python train.py --n_layer=14 --experts_per_token=2 --activation="swiglu" --normalize_top_k=true --routed_scale=1.0 --n_groups=4 --vocab_size=8192 --grad_clip=1.0 --seq_len=512
Below are experts of layer 4 (counted from 0) of a mixture-of-experts language model. Rows are named router (the router's row for the expert), gate (a neuron's input weights, with its number), up (a neuron's input weights, with its number) and show model dimensions 0-127. Each number is 128 + 24 x the weight over its row's rms, rounded and kept within 0 to 255. Numbers have three digits each.
After each expert's rows: "mostly gets" lists some tokens that are sent to it at least half of the time. This comes from a sample of Wikipedia text that the model never trained on.

# expert 96
router:126154120142140104142134108129126081124111137129125122102132086113128152124117123123096141148140122118135122143073124177136152125094136117126101119165111132121129123115147149104096153081096128115128141109101163113087110094142134122098112135141075132131109146133119067115130135084135161066187176132146112081148085130155096136149125139131107128148098104135124136109098122117083064145096
gate0:115101137136097119117122143153152127119107141147145137120139071134124189084159114118127126127158150132117129138117113140162144131143141096180174161112117163130119131153156134104139134160124117111162110098136139114132142100137133103130140122145152137083093153125109111154167167091176144056156103137157124109133148143104133153160117159097126119112140132135142036116113126147149130131094
up0:110132118154121117125133161142153129143101174138105112112093106103119126127142152122126104138107120168125146173130130122164080135140116109138133103143138146141071131090163077108148153125087117082113147111079149147137111114165126121140111098133119145128126132125135124141165099150111109102115122195106149150150126177109112076148141149177136139154125125091181164126123147155147151169145
gate1:108131119158122145138146147107120079148109069121122150128138123118148141137098136106127143158133111088121102113125147163151131094134140137136124130123151176142126111140139137145121122116114107106120163073082135112033126084133157141141158132128070167116132089142119130089132140114137151143136145161144132073153147131105117130144165134135158132165150135152092112140157124149133092173097
up1:147138096144129126133158070142131140055153106124115153148139130129168105152127137122090127146098150156152153148119119144115140122124151137117106078145135133117171160111141128098156138146078142088089108145124137151129111134134143166091100127130139113133085102138175144126132100139186129077086136127071109155157160141118107116117134138136146145127152109132176148136135116137145112178115
mostly gets: "ate", "stitute", "nd", "end", " dispute", "ation"

# expert 49
router:109144121150144135109137120147155077140197147155123137137147153137128159099119129178148112121126103122117118117089148167145140099131116108130115120169128150138124146087130080080104130133172150141132126120131132110116082190174125116097131097106130162096120121150144115101172112104129157082122133139150097073147091145127099160147152128117149116153117083150125155135129126116099105133106
gate0:157161079153113183171116136091129106124158108135130115129126156135140133108133108124117122150135180135134130126098134133159126125138127087096132099149120118141149133157151134130085125118157135144117089094094124133131144115129148111069157109118142091087114137172146092120129130113118127097174163151145146073116096080158104169106104104123161161129123071152123132129154119111152102156120
up0:140138079135103134156135096083127104114124163100130138124107181154097113123134137143129156135101166145140127163084119140128106132112132119092141083130112083143113134131126101129068124148172143100118131085126106153143107116133173101053119124107118122067096107128137107124106151122127110104133105153122118099108079130103107140121120125122126136155106064105145132106160119106110093124126
gate1:141146127118127076132092137150114148128122158132116146132131158102167116132122099163118157150177128145146119128118133130150107167146159096113111136139157183122143143118083130107144137124162093155155170122112113167126109129105175125120110102152098155123148119102090077134126109118118104104161155133129125129131064184147117117101127132138177122144164146166110147117138137134147091157076
up1:159099139121118107112108126068117132099141132168127134126112110142123148138144154150117138096092181092138123151102097139104073068105127134115129077130090102110098130116161151130110125121120146116161109076101135111130162088130129124132121160091183079191132156118147106155155112133141140132134143139156124112119162112135102130170134075165105121114109112131119120147125114123120139131143
mostly gets: " Har", " Bra", " Mc", " Mer", " Cha", " Dar"

# expert 34
router:098122151145158135076084101119135092152182149112139119114168154094155133143096101153110105169113110115121095110109151162139112098074100107125139133171135121110091148108139094107150103092111162117140111160113154110140096129173128146122097138130138148092129148123113100094142136120117134086137157131143113114113091131141133132168132149160171136138089102142154139143142124126088092139091
gate0:098147165159134116197154140144122096148133170127167152140172115092127133127123148138173138148137132144149113098146128144115151112112089091137101134135109133118153108092143170100145127130101095178142092133142094117150077110112132120119119129160113157107098151126132142159158152132185134077116128129129126121105154141159109094105100144152105127074123101129124103126108120135118136118186
up0:124129121137117132151185125117094128103135157130121136155184120093149113073129116133141157145114128116135135117119107118136148137133128112170126102104123165103140108094115148089128096104102125178140102158135138102157078137167117115095121174148108094166108108139145178145149107148183151079122119118134135151143136091146113098077104137165130114118088137154116127161135136095124110123163
gate1:118170126127120095130157138129122111142132147135164140165161141140137107142169149134145101110139100179085058126146169151134115136143083127146150144101145099138129137141130126084142135105095136137134132114130117121127131102148118142137123191134135118095070150168132141147110059130143128151145152107129155177079136137142098164106145126137122095122131129135153096119091111124153123101077
up1:083137120132106085099130102095118105151107110121124130132157149125133128094114141126131148138107075106134074138120140120142117107117117132145116109097127102155125109146142068154106121082138121147139142097157160165166142153094143073118101140186111214137130127150129109115107135169160106128100141141110128138080084096128130109100130135169114146131119112105159106125122152136124115121135
mostly gets: " Sa", " San", " Car", " Ta", " Na", " Po"

# expert 64
router:150138158184120164098128141140140069151158121107140109106145144126162152139116143179109094154144102134113100111093153131115139134088106124094149102168128116116124137102145130113130093122129155167122129140104147120117102153165123136161080140129088133152121141156127119134167115101108146088120159097140124082146100131097101121185131167122168109122110130167140146115122137106076094136110
gate0:087181157088146131139103137147133153081102126163123117106106123132124132144119127121175166150100170140170135098113115134150076138141139161122127170146123086144126152127139101125136129112097132132145101109073122104114072126149117117144121086081127100110161145166133105111120107149131146115114147154082104107190141158132136116140126148099139123124135105133154110131122144088127097122175
up0:153117132142110127170144124117170118139103156105137125178139116128127125119165120089103098171174129142150108088150138135159105143145125122129118156126149117136113130085160088161140095106114107125115119096124101159098148169092122153103138097170114142071109140068141108083108114088104148140129119156129116119132164100133119146105109097108091155148125112119090144134143126162090121169131
gate1:105117104126111140153120119120124100133131144161139123184132133139137113138135077105129138147111119138141112125141142147145133122158086115161142118070144120103083129128143166130181092125116164084126161086112146122120119118154121114111134143173106091142125110163137099130146173166165101053145157160102134114146117079109117151139165131108136125149149101128136150138082105166145120154105
up1:156123146141068166108142130160181079125126117124126117139159131135135086113135106106116122136117111134135158148150124112129136093138092149120096116119124104141142125117172163139152071116122125164108118110140105140139144124137127097122152125167122121073127125175139138116159150122126070052080139112120160120172111103102138104096136097075136144130128150124110140138160108148105149155119
mostly gets: " New", "New", "The", "See", " the", " United"

# expert 32
router:116123138128150119102101144154118126109129107127121182115174134095144156148103112168111062131154095123113107149095176145167120154115119053126147115142113183114115107132145124124145112102165161136113117120112135144108134169153154116116096132135102146146146144153089125126133154124141127096142147107111106097171101092125117142160154125108181142148116115139152170124102127123123077158113
gate0:122147136116174102132122078122150160105133102104103179145174125130110117096099115125079149176112150134162158124128141168181133115142157121137172174132153087147147127104123136111111153114123081134122125106130136112159116104136142131169110083138115144113149126138103114120160164152146139142134143098129128101131153107093120139121143093126111133176139086126144178155107157135135089131169
up0:113146149160171160128140106121092094123089125131148130129134089144156140131133092129169066136154095154151157117134102133133108126106122108126153102141101164133147155127105150137158138058145120149122138145082122119114058102114091170117094117127113130112132117145117149142124153127163150135110137068123131126143169131095135110140125087118104152143112130146088161133138132098131144123184
gate1:143111110127068154126152133119131124155155159161126171166184144128104157128134115082136110123138111136148126152124164145140127077156094090116163120144119143151139148167147144119125174086140138140127152115166068148123133106142139141113120149148121126150116128138121132170137090072154118101099114140103111097151094093139118135149125132128135191134115140102119128129119091119126152188144
up1:105102164139107134158110159105119121110099128141116137118090150086122152122109143108136103111125122138174134133127144123111108071169122114091111141155091127120128142162098160163162103161115125089108162161114158165109142144153134106088133134111116143178128155141130129128091141147150128098123099176102168124161101132174146127136101103124160122172120103106145102119120147108147063133105
mostly gets: " has", " family", " work", " group", " company", " died"

# expert 19
router:084128145169171110150101101118105080130142149137112135128134122138117142127108108182116124157167119133126126120112156141172107143086143091167163122171111129060111144093141134092107091085125165157094133137113088129141131105148098110116115136141120122117121132143150075140116118100135140089159133088154114096140114137111084142169109160144155142125100102135131139127137149109139099155105
gate0:060133129145173119123104126154118086106147159116127160085132115137140137114118104177128132127148135114071149131137135172167132127094101118135110141128107138133116105140109128105146098121129134126129078141094150126136136158122137113132145089102144114106095133106118118099143069115128113127107159120184131109162131157160120124084125134145103145136102130103106198165145148133144093164084
up0:173133131135097185124124128155158122138112089120147141158104122145126102160127096110144116115079075128151121122105109110164102110150120142124140140101125123167152131107125120155196136158112141097135117118116148080112099153080149182130105141133085170115111132127097141136147128147111143110076120149116090094136137087110158117163162104113119113117135119140148095111137090158102138134141
gate1:130143138132095133141124114100142123171148116146114161090109104108117105132098136148124116104153134158118085151126119113136147108090133085108113127176108118150068120105127080128094143061136163119143144129142147117112161140119134110132087107125114114146123139132132111118122127109108102141187116159176136134159101096166104127138109097132135141123113123130154173150102177113206132135098
up1:134124137142093147100145161146106135179075117117118181094126145103124102135096091122138126136124145160125099119154139160135134116115121127111181124118099137121158173146132118107148145121126112091116155060132132170080105124094166127152154101110119129094174136087100096128116100153128142139086160158162148131096136138102145151117149159116139086135154130141117098108132136088116143128140
mostly gets: "el", "gel", "×", "tel", "hel", "maker"

# expert 40
router:124171132161176131123114146133131080152168121161139132122162140132139182087100123157121080112146109113136079112108143130143119134106081122132148133175111144117138145084115116117089099133135171135118144148130142128143107155165137123136113111123116153108123138144121092137137118139101132106122128131151091032101081091101083161169139133129159094133129127137120110108141122120125119131106
gate0:107151076091135117123143119119127135139121106172101141160139173115101134136103140197085108134129101138086109157146127138104124129161141144106150144100101182078132137132131139119127121145148137075150118134109157148143169080136127100162141159151151107119130091156096063175160121120136106128121138149119102161110084105128138146120121161106110114139150144134109112144130118109135152097140
up0:129139107115133117084150121127175122098147114140116117130085119099137162119064109169099075099129116150079115166119134161105111123108133159132110156143108178109155164123133092156125134116173109145128125142112150125130122135141147102138126155143128134150135085137088112170161136116139121075117115120162084159097131104085127149090105140160147123169153113112155124137150130129092103147118
gate1:127137126109105108118141159098141171148121132151089123150124116126141102181152146126134114107115155118120116161102136141128171141138154123115134107127103149146099161082106144108156154126144160161121123085141124112097075146169136099156126110102148098126117122129081137109212134081111144106118138093163129088154154164109124134063151153111108132137122110128110133126152101142150107128092
up1:131102126095124098129104070174103101112137187156153152127091125141104122142120117112149155139154125185097155135114115110129112112101167181119119130128190148137134099171123080146160112084163098134142101137109149106121111125116120137133115125138143144115143162162103150126139097149152146137132136084113154151167145108157151187123126124158145108111132116116153141104111128144159117128158
mostly gets: " The", "The", " An", " This", " They", " My"

# expert 26
router:133140156128150118112122097163113117137160145111119136124189173104102172137100137178149100153179110119112103113101144163145133080120126115121126130173116162093091120128137090100163122128086155139120119139088125112138120153175126115133112101088129158149158164122134101142139107119117121113137156150135066101122126128136131129119162154149151091134130100144165154136084138122088116155115
gate0:122162085110122104110140099138129137137169128129147181084154149105095129094116130141124151122163124122104111111096136150116119120093101138127132143112147105099143116102097150124144115122139147107158140145097128148121132123150107048129180146166096130135164099153164121124131129188187104141132146100112162116136155135123119130121113138100111120114132105146138207110106167160140129120132
up0:154095135142169132145121153104145168132105130125120168156131109107141096076145121137126092111146097146153120146094107151117167136156098122109181118087162164159120137114113118116178172117126145096139106141174113130108126135158101081085150161169108106106129154105108130109161106153111150147096152124121103129124143115159129145136120112149158091148117126134094129110136172154150142112088
gate1:138098137117192144181100112122092145111166118120186116147143108127115156088140166138125129109152125154149136057116134116132105136108124150082134098139169138105115129160120156134111116090079095109133139132160149136139124121140130106136088127107111149138115120127103080155138124099118137142104106141172126107103122149126117116147101153090133140111102112144110198105132117127154160158100
up1:111125097159146125152141117137164136173078167159107116136125125129136116145180133112140115130111159128131110148136143095146140156127139101122092125102151087135088146101145131138124111154142139163157142141138097155125172107105128128120145109136139061096159129123143169133159152127145135136151126078131149131145151139183126115125180105146192153104129103095156104108115170121090098121103
mostly gets: "″", " London", " Art", " art", "ical", "tan"

# expert 10
router:088138125145153106116115145103159083135157132135115137120127132064096153118130112118107130161155098132120078116084177147112101109148127104125111120173092121071121106078123141111134122116157119122129131107132151149072153154123123165133102120102070128126149144154134128120125164090098154104174150085110105097133093150110111140149139130153152155103100123130136144147113135122102116162135
gate0:087140158114091079095142134147143119103177157122112174113155125099104124109127124155119137128144106137109111113097164149142135141145103120142163084114152152122132123169125107106155087120123121113139147093135172116137145176118126160134159108134122171147134126106129123131097155085138111132077153090144102122166129157102133158122133110157146130152141153120137150148147111134155097184062
up0:132126146129142123133093077144162159095161134119149137128130097141115111147082043156110110112133155098136117123124086151136183116116147149090090145140130115150143149145084124097116134085136138094106115152148151102140117132177137094136153134165148171088121087126118116147129118149154124156145119128106095149099152127153124105113107086117139146139121100142112126132154160136140111136181
gate1:136141132128154170131177125093129115118149131155103133154140151098112135121089146114136098162138132107104099118117152163142174135138131121166119118074132085092071133115145139137108113149082106134092101136089095110136134160125119171139119082106126087099100167146136137156122126103110136070120105084167164098143137097117131159134105125127101124145108156118138145154136102167124110117143
up1:136122098133097097092107132165092151112097107119097103102130115142132093117145141138139132107123114131088170120108136137104137112153174062149162079121136120131157137131133144132137114127129131108166119122182132149145116130136160133141146146123151115132141106114130110172140113141137180129196139161131122083136094151138124099151110104129096109185103164141146145136152164113064149136120
mostly gets: "ensis", "ara", "ora", "ia", "ori", "ila"

# expert 50
router:095155104130141113139108137116147128103131144115134130144158147120122139148088142144093107176128086114154097127107170151118137121121138094120137098170125116081120116092101103106156109146119141119122125173069107096111099130146100152108106154122061130139090148131114091125097116108125147088145125128130076083139089100131113109172149121103180109084108120136112146118121124147100133148104
gate0:141106127142150166112162130133120131125183141148108149142124111145130135149104119120144123166143129136167110143118118163188141123140166153078097106133095111107062176101115102118135110115127114100168168125131098086091139132090095132100113127100155162116125169162126103132093150122105127120125134113121124117089182146132119134155160100121169154120081104139108145143133105141132098113121
up0:114126164126118119132115114105108131120140089124111139095138125149147122163104132128098148136146193118131150151116126117150112169105128160075100154136133103161158121166147157123146169081166119157109105171074121103121126137093144117146112152170118118150118113110144144071126099151112128113134135094134136148178139122097125128099112171125080185097111122140087150152152113115119138146124
gate1:101131099136135088152115123156162130144123121135178102116133081121118115079136129130137110138114134098127094132119158128150156124127101087129160145123152121096144155156157121105138126172135151113091150131176142159143119131117094108128096109108124123153065179097124154110146112148115104097161143142108178158092133145118083097148141122150084114124122130099119122127066127131105098165100
up1:144113182174101165084153115119138127105125141122111143126121108127151154143081147123100143101154151163175130113110098135105135155140177105086125147096132129143143144119116096122106153090093115118110131136146130132119097145069131113110105140129144150144137110114149092116147136121155187098128103135107143106174172157088140106130131083151150147093116098146099142111164111124163105133149
mostly gets: "ensis", " Vegas", "burg", "enberg", "ium", " Arizona"

# expert 106
router:105136159152150131107144133143125069156145161156134160127167143090158145149119154134117135138141125096133098103136161135168096116106115101107136118154122140114145141091102120116140098128169163130131125129097127139125107137180134118160112136115107121089115194169124127131134124091141153099139126127132108073135105164134130105205153156102112109143121056137113125134137122143110120129089
gate0:152122078134140127102116130152109096143120149113150128123121130182144141118109123122088145104156152146175138148132115124109168117133137137101164098105148151134071131156113146103133137132121125139158126109136124116099104132154162140105109054091134130134111157148106114078146095097119116115183160143141124108156125134159148154130155155148113086143140119159102121152125162144114161194088
up0:137143140145118109143138107105159136142154105163113099111155096119125066092117122136065127116112149123100140145125121149121151089152072171131129140115108149121142121127133120160109109143172098125093162165145121139151137133095074120156116139146083150133153103081148131096139105146105116142075128129144138125141124137118140107108148082134168124188170133138144152132099116101087113118118
gate1:111126093147136142135118175108091135137119144133158117136089107101114104113130148110114149106143120144130138114119160135146133149113140095166132132131106111119085127131108075066156139124106101133109152101123138130104143112180098166078100124144139145147095099117117107169166117104137136098144130124152142075090112114112119101114097112182148142180146137147162139104153106165162164134096
up1:173160121141141106130086125162111080121136150127148129128113123129104129175163134133096117083096152176127111116100155129132120151104133131149138107137164145105134107132150092179123128122127084170113116135191111149142148128133078112137124149152133099109127106132137135115159105105088132134164153161151165162094150135076127129120137139136105080124148096140110102109125127183113106157118
mostly gets: " All", " show", " all", " coach", " ex", " Shar"

# expert 14
router:113168137145155112117106157145147122121140154154147157115133121131150145147102116146118100167168109107170102140095166150126123082163118067108126116117114139112126118124142126111129157124117179113125124133125143144137119165156139151132073123103098142117142133171094079142119146105123140112181124147158128070152134142127101114181151139155128135105089092158159157123133127105084089139101
gate0:136139112122133110163113099131152146137115150115133148097095157100129140131122095112149134098145152103130111133091169127103162126123101149131136126112110088129121158079116130148126138141097091157129140141120133130105110173116083132149120135076083130120138089151173080142152147110069131115142128171124117116143145135134064136095144146105141142151131113093151130187167115135104100174158
up0:123099137133135162114102126153169130155112096121107122133093124092142153178124163099119132103107100158088106127128123121114104132139135098139125186136133156153127167117113143125124128165131117172130141101105077147121147153131132183132107165145116115112113148140158144162125144141130171118106142146183104161127103140156144152128117125139158166115127077143114112099147125124152134115040
gate1:173125104165143105110086137117118135122127096075147134079128122109083117096131097173129117152119081127116143121096129165129105107128105111120129133108143133088119093129132103104149091157126151109122099116139202135128105093100148118095138147147155162107164112149123133144160170134133119137124136103152122106147102117129091116143091077125124079118132116137112160158165159124117109086143
up1:137110116103142131123123125100144102092120141137073129157140147124149112097144151135138144068134150110126162156149095107151171153086116137108157115166125144134142162097107080174131136108119147139153125164128105164124151210131127155155147156139139146160098137113111161133144110133106130104128115160116150134089127083143128175120155150099177149146117101127128105104118122126143163107138
mostly gets: " made", " won", " played", " served", " named", " set"

# expert 81
router:089156132177141133137105106114142111116150149123159145147152165118112131125118134184098124147137111136160084102113156152115119077104113112121144082165137130092095136155099118120119106151156168095131120135127126141152111108137129094131081114107113134141093143174111082135128134124143176122132153099129083080098079095076120143122136106126100134165102116146130165141121153140129110154131
gate0:161165129145147141146134138121109123127140170128135132134135126136173114150111122185125120129157117115140083112103174203126135111125123110178162116118116128141098127141092116097161144125132106147145135140157158146138099127151113098115081135127164111123053134140081085103136165117142116125116147119111114128163076122148150105102122111150117165116118091148138148130137108148129073125163
up0:084127117142135141118138164165168132164155105122154151139102161073151123115144168095116107166119122156078149110127152127107132125150122147132078176154102089145147108136102096140078141129125137115126115168116142151138152124147122132143160077120122106165148140127158133101172094094065113120161089113149133122098145130139124135158138149160177131123109131149149137138141140123130135149104
gate1:067146124125144088130101106119133152176123166165141094075170110140127134114133102180129117113117113127198123134161159136117140109130093161110121146142120112137130125144152113114098087125149107169135113075104091126119143115092108110137127120135126172143116171122151131114132085144116148140116078147125112113116149117128071133115146136099102131141073126141100113131117176118112123145130
up1:094156111170093141146138120109141155108068162146136107123101110123098113120135112189196118171101116119117121119141175123111147150095095124164127099165155139102131151142134135142121120136097156162111114113133132143142138121125088108131123151128133178151153085115097130146149112139158179151118112127083125143123101126112110106134183130124115126137141110136163106125118133079073121124127
mostly gets: "kh", "ง", "enko", " Shah", "kha", "ko"

# expert 97
router:112137153134130099097136101155146107127187133129125099116158133095154161109091133178083099128128108121107055118088146130128140099105123105120144136140088145124126116124136119098147097120135151148147104117137123142118092154141153140120113104143133144111149164127127111123172096111122154093156157117171110074128081144114101161135154117137158109130103099175149127148152142095113105116073
gate0:189124133144130130127097109135130105138104134157151128146115126110156125141136127178119105121160109122101141060109086126162114143125098100178158133132071140101142120137129132120150140129132163152141101134134160161141085124143144162069074131117117113103148138111126133106116133163171134118100150093141121134093150104109115134121122135136169102139100122068173141117148161090142104147132
up0:087105113137140139073168141140179122131180126134125138137140111160125134140122136132136157131093136140107132152141146099084124116108136125107074121126145099103138163073130154117131082101137140135125138119134156084102148183162124116113165082136131142126124102158154133111088109126114121122138119122114079100127131119157131129142152136137163146175152126129125130178114067146075100109112
gate1:125143116118134131105059149126102126161123105139176123169135133152124146128106099104137172116157063128137178099095137140160129125168119152124149134109114097103176137132141131132134159142153121130169148144107143106124076142101155141119107152189120177155119171146140144155093156135113135128146121148113108112125128118115109090136155113113174136133118112122161105121096126074144138122142
up1:114157149138124101102101115119090120133133104109154097126165124145148144129109096111093146131141116109095129106085106158124113102136162110086117135138098165122172122123137100131167119123130115132119118177111091176125158102099178173098128159147142136196117188108153147121111146148160165120138128113146118103113128084114124140161121127105101160116138090095132112113114095120125105099144
mostly gets: " Ra", " Ka", " Ha", " Co", " Ca", " Ma"

# expert 123
router:134165116176157145080122103149128116144137124093159095124170116139133169132139116179125103135162101141131105098096162163153145150103121090119100119139094153097150120132120134103106132083129153124116123107115105106095064156131163112126089114130134119107104135155110095123127114124105150108161165110166120103129100141080099124149128118150159111128112100183136116154110120120102103111093
gate0:110142084093147154133150156115099113147116164127127114153095135115102123131123134127128166154113089127134116128150134156117121089129132088088122107128090067096120128174130146136169141112117109131119157108123110100070144143168113126172138134124108107140147171115102116106134139142100148134179139096157093085134127116141085109119176104124145131127137156112157126180158121156150175113150
up0:136125137143147128132131120115158120130185099165115134129168099140165123133133123189079108086111128114145149165124126062093160138128170114127127124135166116136115190142123146124091109155128207127133154165146119157154116148109102179139131125107101151146133120134090173137147139128131104132107144126095140144122137094123129129176130147108089143103106155144132127105130146099125147132118
gate1:128104096124154138118090165142100134095143131142147172096150119100119134156149115105127140186177152092126117103139154186136113145161140103137147127134086092144137096139118133120130135121149118182114115103070106098087133132093111130131160123145109136151135126136094122150112127138130128112185139139142083124157091150131134106114072136109135127100131092090081125084128119117105137107119
up1:145153140136098111145147147101108138098131138080091112129158140156160126159135146138108138157089165139140120128130122081104174115171141135143142126116122122112125116149116111116054122147130136110158147100114139134110136095155156104146127116156117117133134130136129110153115104140106144107096137080133099144184086162069129102112145100132131108120113119046107144093121096099098137111156
mostly gets: "′", " known", " other", " Central", " Black", " Western"

# expert 35
router:134127111150140132078094108090120103121177156135114105102133158133152146158121141158110132125153118081128084100124145139136143075123096125120145114165088162082116126110106138107152116125148120092117082106141088160130105113141124099134122131135113156137137151173123119165139113117136169101116176147188080095133084120124108130156130131142125132116115110148140155107136165102090124167125
gate0:133096121145115083105141103152113142123125131102122180159143099142124166109126134126134102101160136120173110146083147150139102148155123120132145137120162153139118125129149120094109153069140208144163141150105131118134107148146092156149116163127121140112082138108138151150151119125145133055092122117096094124099152120159099111163122128156125141123138145140135145164112121094120135177096
up0:074173109175175135083115163125150082136174128152124058117104080106137128134099090096140176119096115143110166114130119141113113123131143083140141127131129120112125143147129147125116117156117113134100161122109145082133121149103138155127106117113131145162150133121071107116117131131092128148162099156128141154130137126106157146140120110101159137151115105141141087113101168156123161117154
gate1:101117130143091096122133118189109105138102147129107120135112122168148181119106119103102111140121140089145112115136125132145126121121121144105183138108111101087118106125178121130174167148129105138087105117115134162098111118127100141105123152132109113092103137133132143118104108110121133108150149165138144123132089170114089154108178137129156185137135152130076126087105140177125165158098
up1:137144161141137111169061125149130110116148156080097132143136128150105147117088110107124128150128110083138135108093182116100157102138089132072137106132112152127128140155123083098148089151098104152081116096152133136112092080159128156149102158090143107124144125141112141139127129115138172131125182136114117140103138102135134135105119142148118142160093149105096151117125121161091109144143
mostly gets: " Sch", " Art", " Kat", " Mark", " Williams", " Marc"

# expert 121
router:078120122123185109162114109123132108129150110101113147094154131086116155121133179117125125134154107139144082108096148149133106138081116116119114120166127139108126119111146133101109116121141157115160112106121120142111122132137149131120079112135060138147139118133138085171143106122170149060147149142163118076108072123123113118138123102129122127113141113120188133128095171107118096144131
gate0:083103162092115102105129102092127132128135113113147183144113131114102146118153137154135089129115085135108098125127178136155103123129116106151141142144129171109157115112147138123161108122181140136140173140148143158114122138125178126136118122152090104099119143088117114114127133117114123157089156138160181111140173126121133134151106105139060114142095149143137157158135171162157087141119
up0:112115118125108099093104130090120167094152122122112126120122131140111119084142121135137152133126086127146129155118103139112139111138130126128117105160128122075110141120145141117140112133170122110150153131114130167124161126116127079094157144108096111144128148078135062125121110185181150124148143128148127115129159122180116140172149089094058113171126121120081122088096152100125139146135
gate1:113134158176112081147108161119148134133148127164119142112121116121118136189131147133135100153117111094133119177115109175102111154148111164099111146111125158104126147119108114074137158137143167107089138129165113163122094122112121081107129159168149115090100106150137133120096124149101086121121151116100118161137124200126105122118118095154117121144155128095136161169117105150137138127108
up1:089113110131158135151104132176093102169138111146131140113104130166121115160185131143108118099144036114133081169146111174103131177115152120161125144118136121099120109107121151128129118156138145157116089145133151160111167123104119135076111113154142114141115095129129125130095139151111116130148114178163136095140148165124112124114131136142142085103126127144155084140109143131112137138132
mostly gets: "oid", "osaur", "nic", "metric", "pe", "ox"

# expert 93
router:081132150162178133118131142106110091146152099127142143121121077153137190124103129166144121139142112120134088096100150161138102102114093084127156121153140132112118143086113122118103119104129140134092094121121147165121120129120128153147079130072106149129075113131141070124144125104117121104178141114126107095118108122103100169159124137103132116106122111139143117167111139145094103159099
gate0:153127122116172124130132147103136109140152139133151149107154137108163130128132146152135126104154137130106168098129133115136175108101117114071112190110156133131121113129100118144181148156164142150128154096132117126111098105130125125149045155147046137137099158112133120108162126123128119136102106128141152178096149088108122138147113143138105099142135100143161180122155138149151136133132
up0:142101138110130127144113130123114164118098109071126128109142154123094147131127090114095139166083126107137116130119145168081099153127133100150133101166101094108144117120199138138123146146167119092164097099160155145171133175140115126110128192142100128134091128098122168108140114107128115082131116155142147145105089151130132146150125096159125150113166142161104139132111136159138114141124
gate1:129112139111110115112104148116067126154133133125160087066140134122078134103117089124149133167095111095150131123128153103126136177151140120186089150111094147143116138119148141147112138131108131112155150156108131113120126113127135097091142091152108103150184109113156172146128127164127147101128154149092140095133095131109130107112177087123170138149111131111158138115080116116137125120093
up1:124115145132119123129171153113166149129162112133136090139155104176118123101120107151153134147108103166141150147145124080119130112144091087122144141082155161118150146134165122144090070058121086155129118155118125126149153104102167149136121146148125129090165121118128120132110177139127131162133118106103114123136128094103116141091134084088162126121133117092155130105130138146075095125115
mostly gets: " a", " an", " major", " another", " minor", " This"

# expert 31
router:118129120153143093121099137130146102136160129115112160147163101148140166109099136150142108145145105152139070141075151140165152111105143158100154126130129163121103139135128116119126134075127117098143142103122154131118080156153125123122152117116117125094128163149116064101159137136114164127128167133165112078160122163089085151147159139137128116120110079166153132131098139140132079146101
gate0:121143146108110086102105142097124135160175104181121108165083132113103120133105146162140131113131136125170153127102150126144134115128138148106117124136101177144110133122075137083085165130155118113153144104135125118116107141137134127088102128124130188114130125140138101163084102149162114122119169068135099132132116160166104142159097106145129121149119133075140169130155146106137128101159
up0:135125149146111089118155120107138142181129131133130170147142159105142127157139113116150106105146140116132124072134151098167140130119136145109166110114106139144077147117087081121078120136176132115120137149102147151111109138133092125120101119109139144132130089133148118162081155130088160099110144102107093125094163128167161119138111160109113145123095108096168122097142121097142160108068
gate1:106120113131118093088125080131153146117149112083136140098163126134122102126158103158116116145172178137160099152151155179160111103101149146130114125126115128119166147139090127135067130129172163157159136118114159136158124135139135085106115092156135132128109153164097131111084129147121108125155140129126155136141138123134141138117091171130086146100155150145115127171149122101156105092088
up1:115117058129098070096156119138127145128168134160138154145091152125135105115142115126137102151120172134177139172086146166123123106160113123068141121143138121121120153139119068154109122111144125180103128094123135155120138143100131116139146149147125151140142164100155151127132139169114140149140098090112115129109132100131118144121147140125140167111154133118105175178114126114160109087108
mostly gets: " rest", " peace", " knock", "th", "St", " cross"

# expert 52
router:116147121166125125121120115164144129145135099135115136128140133107139195143106129165121092127152115101145078150105146149110156125120131088141128126155142143124127147083125113079119096096171134132118121150079135133073113113157141114125083141096086166102141177148119119136148108102125203122135151110131113077148113121099104122141155107096122145128129123131145176160108114127105121165105
gate0:146128106146122156128134136151126105127144131186102150124087111138172105088173132132135113166128127105189121120149116162139131130149117172110100175112088157144078151115146103115164109107149133159127091171073089155148144110139147111132147094135091131106095103107133137126092119143113130116154144154141138104103135155096128119138178161114126135118123121141134091154142106121088090120128
up0:099088119111121129164107193124114102192144119145140123136149132130163138143100121138122164142147114087133122115108147126107144174133071136111110176133133095156103111054111083138110125114156107128148125151085137141185110157109179130137144132174113105101135145146107183112123137129126129125146126139102113111115140145105124132129154172115143130125140124166140136106132135121131151137175
gate1:143174128115131119138132143118123132108127098110092108143162144117123183107090146108081109105131150168176123139110143122077144120126099069115102098161080127140117134133112121072118145106131158150153146086086119103126094113162140147134127162101118132154104127117141111090102141132149145121130132118125084159181132132114114156100110125159132147151163117119156154142129097139152172101101
up1:118076156152133130110141105134091127122120140129152154111098147155113092132156133155120147108123108117154164111126135140153106180132144167131134136130166118120142084125175159150151140143117128075116110145162085119134172095089105157101136089163129115133176123176109152168110134105128104162173108170110158130095100142139144126153138119139146122111101160108135134118114148134080092134138
mostly gets: " have", " has", " it", " had", " been", " then"